From a checkpoint of a small mixture-of-experts model trained on Wikipedia: 10804 steps.
Below are experts of layer 8 (counted from 0) of a mixture-of-experts language model. Rows are named router (the router's row for the expert), up (a neuron's input weights, with its number) and show model dimensions 256-319. Each number is 128 + 32 x the weight over its row's rms, rounded and kept within 0 to 255. Numbers have three digits each.
After each expert's rows: a language model's description of what the expert responds to. This comes from a sample of Wikipedia text that the model never trained on.

# expert 60
router:141143140083200139160155146113106157119154125120108101120135120073140141175145089138127129070183148193099146099121077117043114138116147117168126162138115131112127086127117098111104121131084139
up0:118141095135095117212125072124133160080113139121137172134127100122152111145109147166087124108092149126101134097131129153154190117113099163157147089149100134134139158160161165090103144153090170
It responds to: Word-internal fragments and suffixes like ing, ly, play, and digit pieces, plus Thai bytes, inside names, numbers and chess notation.

# expert 19
router:125062124032113134149117110162083111119119124126145146150130129183145093101126141130174132180125150219064092086116164129159141133183137163157173112106079135126136123131132105117084117157153105
up0:156150107122115125152134122080167132117168104144182122197167114181154157136104131104188179117145189177089086125126128170145108110069119097100143099124124122129118161176126118174094149165177204
It responds to: Sentence-opening pronouns and concessive conjunctions after a period, such as He, She, Although, Despite, Because, and commas ending clauses.

# expert 44
router:084103092086097116146136101157058150117030126122146138128126083136132096107146086130145134150221095181054104120125086152083127101140160197200122117139129132122113088135101153125200125128134122
up0:159089176127125166150117113162111118099112169108141124119152121172150104104147158120166103075120108160112124139145077151101063133143172180114145157181184162168158134162158115154172135161164179
It responds to: Musician roles like bass, drums, keyboards, mixing, section markers ===, and pipes and names in racing, poker and election tables.

# expert 10
router:123115142087097144095135144119055122121181108123173173128136115191133155188106095128108136089086124207088119062119114095098146081157161050135159124038126143145121115136131132123166121132169089
up0:170195081152106142137107153126065129114132095081144142123215155157114101116173141181155114145151084119144115108124142140125127165079167180106129113173129147126060070109201141145102099097096143
It responds to: Middle pieces of long or rare words, such as prop, rie, nam, plus prefixes like anti, pro, Trans, and cells in pipe-delimited tables.

# expert 48
router:145159165132152121142142102109211150123149130125156119140125153124133162099142108138073140112116074100178093119123053126138121159135107121119098094180173139092124106140107153118115117142000120
up0:115080091124118100119176112122096171156171102074131137149126085100150129131067106158175115098069097134112164178082090163173117117131102102152094144123103099166115065180112119120162101123141110
It responds to: Content nouns and adjectives naming subjects in prose and headers, such as land, cattle, Personnel, Hindi, housing, %.

# expert 62
router:022172077113134147113145034084150116125227131122097130128127160136135026105126150136063130090123147121194103112119140147051130153127129160104135127116164124157119139132145091128087119111165080
up0:164109153114193098096152140079089092069156073086128132108119075146112149125191070162122122170133166173172160069108078152090191102149151160168155097070138119121130136111169164167119077115139098
It responds to: Markdown divider rows |---|, early fragments of longer words (co, Cur, Trans, Ar), and astronomy labels like JPL, Lemmon.

# expert 42
router:191120101211128129195096081128185125120105159119180121134132110096138107090083205139113129216112164183149120127121075120126139156168118192131087140097093140101130111137106128121168121055174203
up0:112196175155161193175118128141164144093129093101111144122120079142184131147151133178113108115125147121113140090107127105154098119125123140141096187105116192154088153205128184107109120144097174
It responds to: First token of table rows or sentences, like Year, Years, Genus, Species, At, plus periods and coordinate marks.

# expert 15
router:132150101098179126113142106128118137117128068129128087144139109101136135095120108133111134165151164133155119093120050133145066157142169144084066144072103135089115108132149131162134117142163219
up0:114130138178111114100122145139058103067057111083145145140107085059197152146105182140106121158146131092094090077164100140168149129129136124074125090115088144123065169124131173099089152119151102
It responds to: Descriptive adjectives and word-ending pieces in expository text, such as commercial, chemical, parental, -ated; also LaTeX backslashes and or, can.

# expert 16
router:148140165145127136180124115119093121125155166131161194126131085107133080121076120125000134175118057192093145115130147115075134063162118196105130095116129139108120133134117146174132127115096125
up0:101133135134084211129159126108181083071121086096130103164179076079130103143076130102141121164186104113160106121142164139090129188094210118071160092147091132168084197136117175176156147142091165
It responds to: Single letters and short pieces inside infobox lists, taxonomy and statistics fields, such as the s in Species, Pos., or numbers like 76,000.

# expert 23
router:031158127106153125140127208097117132122137106125080100126134120137129054143138105132143129094194101118144121173123146100086172085110092104171131079101143130154121126131130136137067117133111113
up0:074157168124092125079103133078083080041065082115151124177194199111160119108161116138064168155138109134123159124130146184132141117102091096106151122156164159117116136115159142098092046180132210
It responds to: Commas and periods ending names or clauses, closing quote marks, table pipes, and concessive openers such as While and Although.

# expert 13
router:182083186199205136117129137146101116122130061118124178127148100104138118108133107131067134172168150098065124086123071121207088105161149157106166159101120121100121194127094102139165120143149160
up0:121095177171152151162120144122084132087122116144130117095097163166194073104085144138115138155137213180125128113101148135070155099122167147097191111141088118134083173172147101117118088121152147
It responds to: Quantity words and numbers before nouns, such as several, few, many, ten, five, and section-heading markers == and === after line breaks.

# expert 45
router:081119167143053149064137115125164125127182147128125112132128184162138112085139104130119130106199090124100150135122093126113095163097113125116066147100134134102127102137116141093129121156179127
up0:123116136144165171108171141156142120063183173139152133108169106140164178110102163195093120126164136117148168114083116185175079113088149155140121171146106155124105088166157167165143144151159113
It responds to: Table separators, dashes and numbers in result tables, byte pieces of accented or non-Latin characters, and middle syllables of foreign names like Argüelles.

# expert 28
router:113144153190086139150121111124075151122110036121157164131134145198135091106168036133066132116082099146127153122119111099147123166072145110173209190106169129127122157129134122164088118112074165
up0:123148093116095201144156139118134123087131081082171142178171142117156137059170135105132121115124108201146146116113142136178178147129200141073136140194121168145146113100102102092104110124121156
It responds to: Word stems and prefixes awaiting a suffix or hyphen, such as consist(ing), converg(e), anti-, multi-, hydro-, plus quantity words like one and two.

# expert 20
router:146085134135213121144133099102142106121212165125142117128133122061129171086163118134144133084194182112119154124123088121133132147177119187090094154109087131121122123127079116153118121163200099
up0:066175116119129163185103175091137120097193088126078090125132114159126171163149134167142137151192165145099141100106082207105109147128138125144188116120138142169123067155212117154170149140111169
It responds to: Mid-word pieces of foreign names and sentence connectives such as however, since, additionally, plus W/L/D result lists and semicolons.

# expert 63
router:109096103104042115170141198108174135128061145122119116134135187204129092178130113140225129049108120097119165155122091118067115145058142187099143128117165132159118100135127141120218120080136136
up0:127124150179111140139167112104169092070141109117113170124172101149175146141090105164128137112097145192087115135098126167163138096173077119118146085104083154161166161140121097097136078108105147
It responds to: Ordinary nouns and adjectives after a or in, often in sports seasons or geography, such as game, road, room, Park, Forest, smaller.

# expert 57
router:163131109047173149155131100144113165123169175120147167118134052100138150138086086131123132108166145199089126099119115136131139144089113204129114138115133134136119179127122192074183122112154165
up0:142083106138072145123147091078159095119110135105086124097124178143167066148104192117084129151201101099090124077149090165103182140141132140058153138118112135161122116154083131150118112089100150
It responds to: Titles like Lady, King, Mary, Trinity, Baptist in church or battle contexts, plus periods, line breaks and of, after, when.

# expert 31
router:114157135123134126086132124153142112119213098123050162136131150146133067125116057132106134065245112123104140132126125110144106093152155067142157177084098131118127082131182138166085124135129099
up0:151110196158090087097162084134127142131132165141183151162129143163153098100201116122119205096117134153152188123147116121124136155120172204090117144122137118169110157189176100103111083137150136
It responds to: Table column headers, list labels and defining is/was after a title name, such as Notes, Population, Species, season, According.

# expert 49
router:155134109117094105138111134122126122126100148124153069129122195158128079160145135134106130083160122053117049169119131152096076122175141104131171135085121131080115134127134090101201121133139102
up0:114162131085143086105097102108122134085090137071141142110135140118126172126067172219155133120157164109174143074108168149149113138128144147103110172135102078065089184155174181114145127158066057
It responds to: Causal conjunctions and determiners such as because, due, each, every, thus, plus adjectives before nouns in narrative sentences like honest, secret.

# expert 9
router:169102061141132147147144097127117128114154134122169136113132158121131073133130191135093138145121133173120126104117086105012117087169123025075130135166137134159127118137129109137177122131174129
up0:081105146124089123125152090189139151079111145121159095166141105171172127117152153179145180155172120129141087138111130094096148141101112127113154114081101152159083062174135143108189077120127098
It responds to: Joining words and separators inside lists, credits and tables, such as and, or, slash, colon, often in music personnel lists or sports results.

# expert 12
router:096115115129136109084146132118095103122169207122080112175135110142137119168173126132070139137134150093075090134129168141153180151181120131096148172163110141156129183136151128112151119170044074
up0:125190142158165095149135095106142097131133083145077160100108137087145112081093141173077132149159064143135093110147115155161091178152160101133151151142108122117163099130141139175144121146086110
It responds to: First pieces of personal names, titles and list items after pipes, dashes or quotes, such as Le, Nick, Steve, The.

# expert 25
router:101146160094139124081119172140130139122115079129134133145143119120128094081137113132086134143117140158120169067123169131191123102148097120137179148106111148037126155128155082092084131115187166
up0:137153079121126123125146103152115063124120108132115105130112129106168135177072104135146176113148106129113087048131150073119091129188100129115092120158130147204138079121110129103200127137151147
It responds to: Plural endings and nouns for groups of people or the military, such as students, members, infantry, Ohioans, plus until, able, instead.

# expert 34
router:157144150173090153157147113158166171118065093123101117138144198186138074051163130134097134175147105144183130120128113135166147122156142140135090175091101128112123138134091098082097126104166155
up0:081091192183124144192121103117110107092107144149169077170177128138118088098169131170112118129167153155125173081150125102113167143109123103175161131161104135111101072147187104134119110135180154
It responds to: Pipes separating names from countries or results in sports and election tables, and later parts of names like Clapton or Lexus.

# expert 4
router:056140085032123139126134155143212160122113116119077163128127147083136163091122031134131135069137136054114118157122105094111095127107185136150195078123101133140132126140143174072104122152101112
up0:118132192129114187133130116116132155126145102111162112185182132149150103105080055186083171105127147166088084050146117098087162110081144100172140162105126144165101093153173131160141138153107164
It responds to: Prepositions, articles and punctuation linking phrases, such as of, in, during, commas after names, and pipes or line breaks in review and chart tables.

# expert 43
router:074097093113114128145119152136180142127179117117086110125140133075130101163115147134157128141255139089069115119129113104139100065157109082079061106132161136160119094130148177118124129116120142
up0:162147085076185166156117080120116072139146164087117130128172141104155113079139086116169084103187132103178156096138109166111111133143039168172153129116066133086141161146155043140133143122192111
It responds to: Verbs and nouns of taking or money such as take, took, without, investment, debt, plus middle given names like John, Jean.

# expert 40
router:189126136151209130096128253150117104118152113118131057124132173099138109173156092138178132142169158128107117129123174172118145080158096069134117124112191140139129135133115162085155122119160193
up0:157123073140179189142134137113100157150236143083126142106106098207144173111131113239066099146143094109131121100104113156114152149207164161134140105154159138103104153095154123151131158126121109
It responds to: Tokens starting a new line or paragraph after headings, such as At, On, The or a line break, often in football league and season articles.

# expert 54
router:087103163125108113091129118083096149127160126130138148136124052167138053188109090127121133084183143125128146091120100095055132188170168150112145122089220138097127101127149152123159119156048058
up0:153137174181053093174101098174177212120129105097136091095139114074111126158110141185119145127151137099149129071149122147143095127134167131109117054146164143107042142211137136185138088190152172
It responds to: Pipes, spaces, opening parentheses and articles in tables and species lists, such as the family, incumbent, died, Turnout.

# expert 27
router:058118073122167103161109200107131127123048065114127164150134091097128107166081115137110138163092102198142194120119117126146154187175115124114120216115120159180129100133140095141074121109084169
up0:100164156163138070100126120128107134070074147109052102117136100138160205131100115122056109151204149126122100143083128188146121150149170067099080142111124102137137099141153160160114131111113077
It responds to: Surnames, place names and title words after a first word, like Thompson, Friday, Tampa, plus prepositions such as at, on, under, by.

# expert 18
router:130168145113092109164133198139122136128146126119128097134137129129131038053128141135171136116082181092116166121125115096124150175208096124104155166150161128188112134135153160182127118143130103
up0:125162117158129146177113109092135070044150107112098132169110181151107126190093149130167098129073111091085109156116160122141117106125192135128134177150159209186125149179150196160185084099152095
It responds to: Pipes, line breaks, digits and markdown dividers in numeric tables, plus mid-word pieces and past participles like repealed, built, taken.

# expert 35
router:135158121048095101111120107119143162121206149120082099120130112125137141127176127138148135048181123191085068108117134170143158138177139077144063141129117130165134155132143134134080119144153116
up0:152116131151131099111124156078113148148147126121116065190187071105190135181133168173162217091114169091124154096145113108171121141150154193073138119136193125143131099164081143120105154155123178
It responds to: First pieces of proper names, places and institutions, plus on before dates, such as Va, van, Wil-helm, San, University.

# expert 0
router:143065144255095129124144155110168119121166085132109197131117189051140173171101109131075132071236139171062066156129130172048112144155147161104106087105173131108126139139154155126187120143102127
up0:089099138148104163164164158100098183140210157060112143141130135096116140144150123135147171092158071127149216122169157142088159114158130167108127093180149128078053094125157092142120099204138185
It responds to: Punctuation, verbs and word ends after a subject in running prose, such as was, is, also, commas, and name endings like Brewers.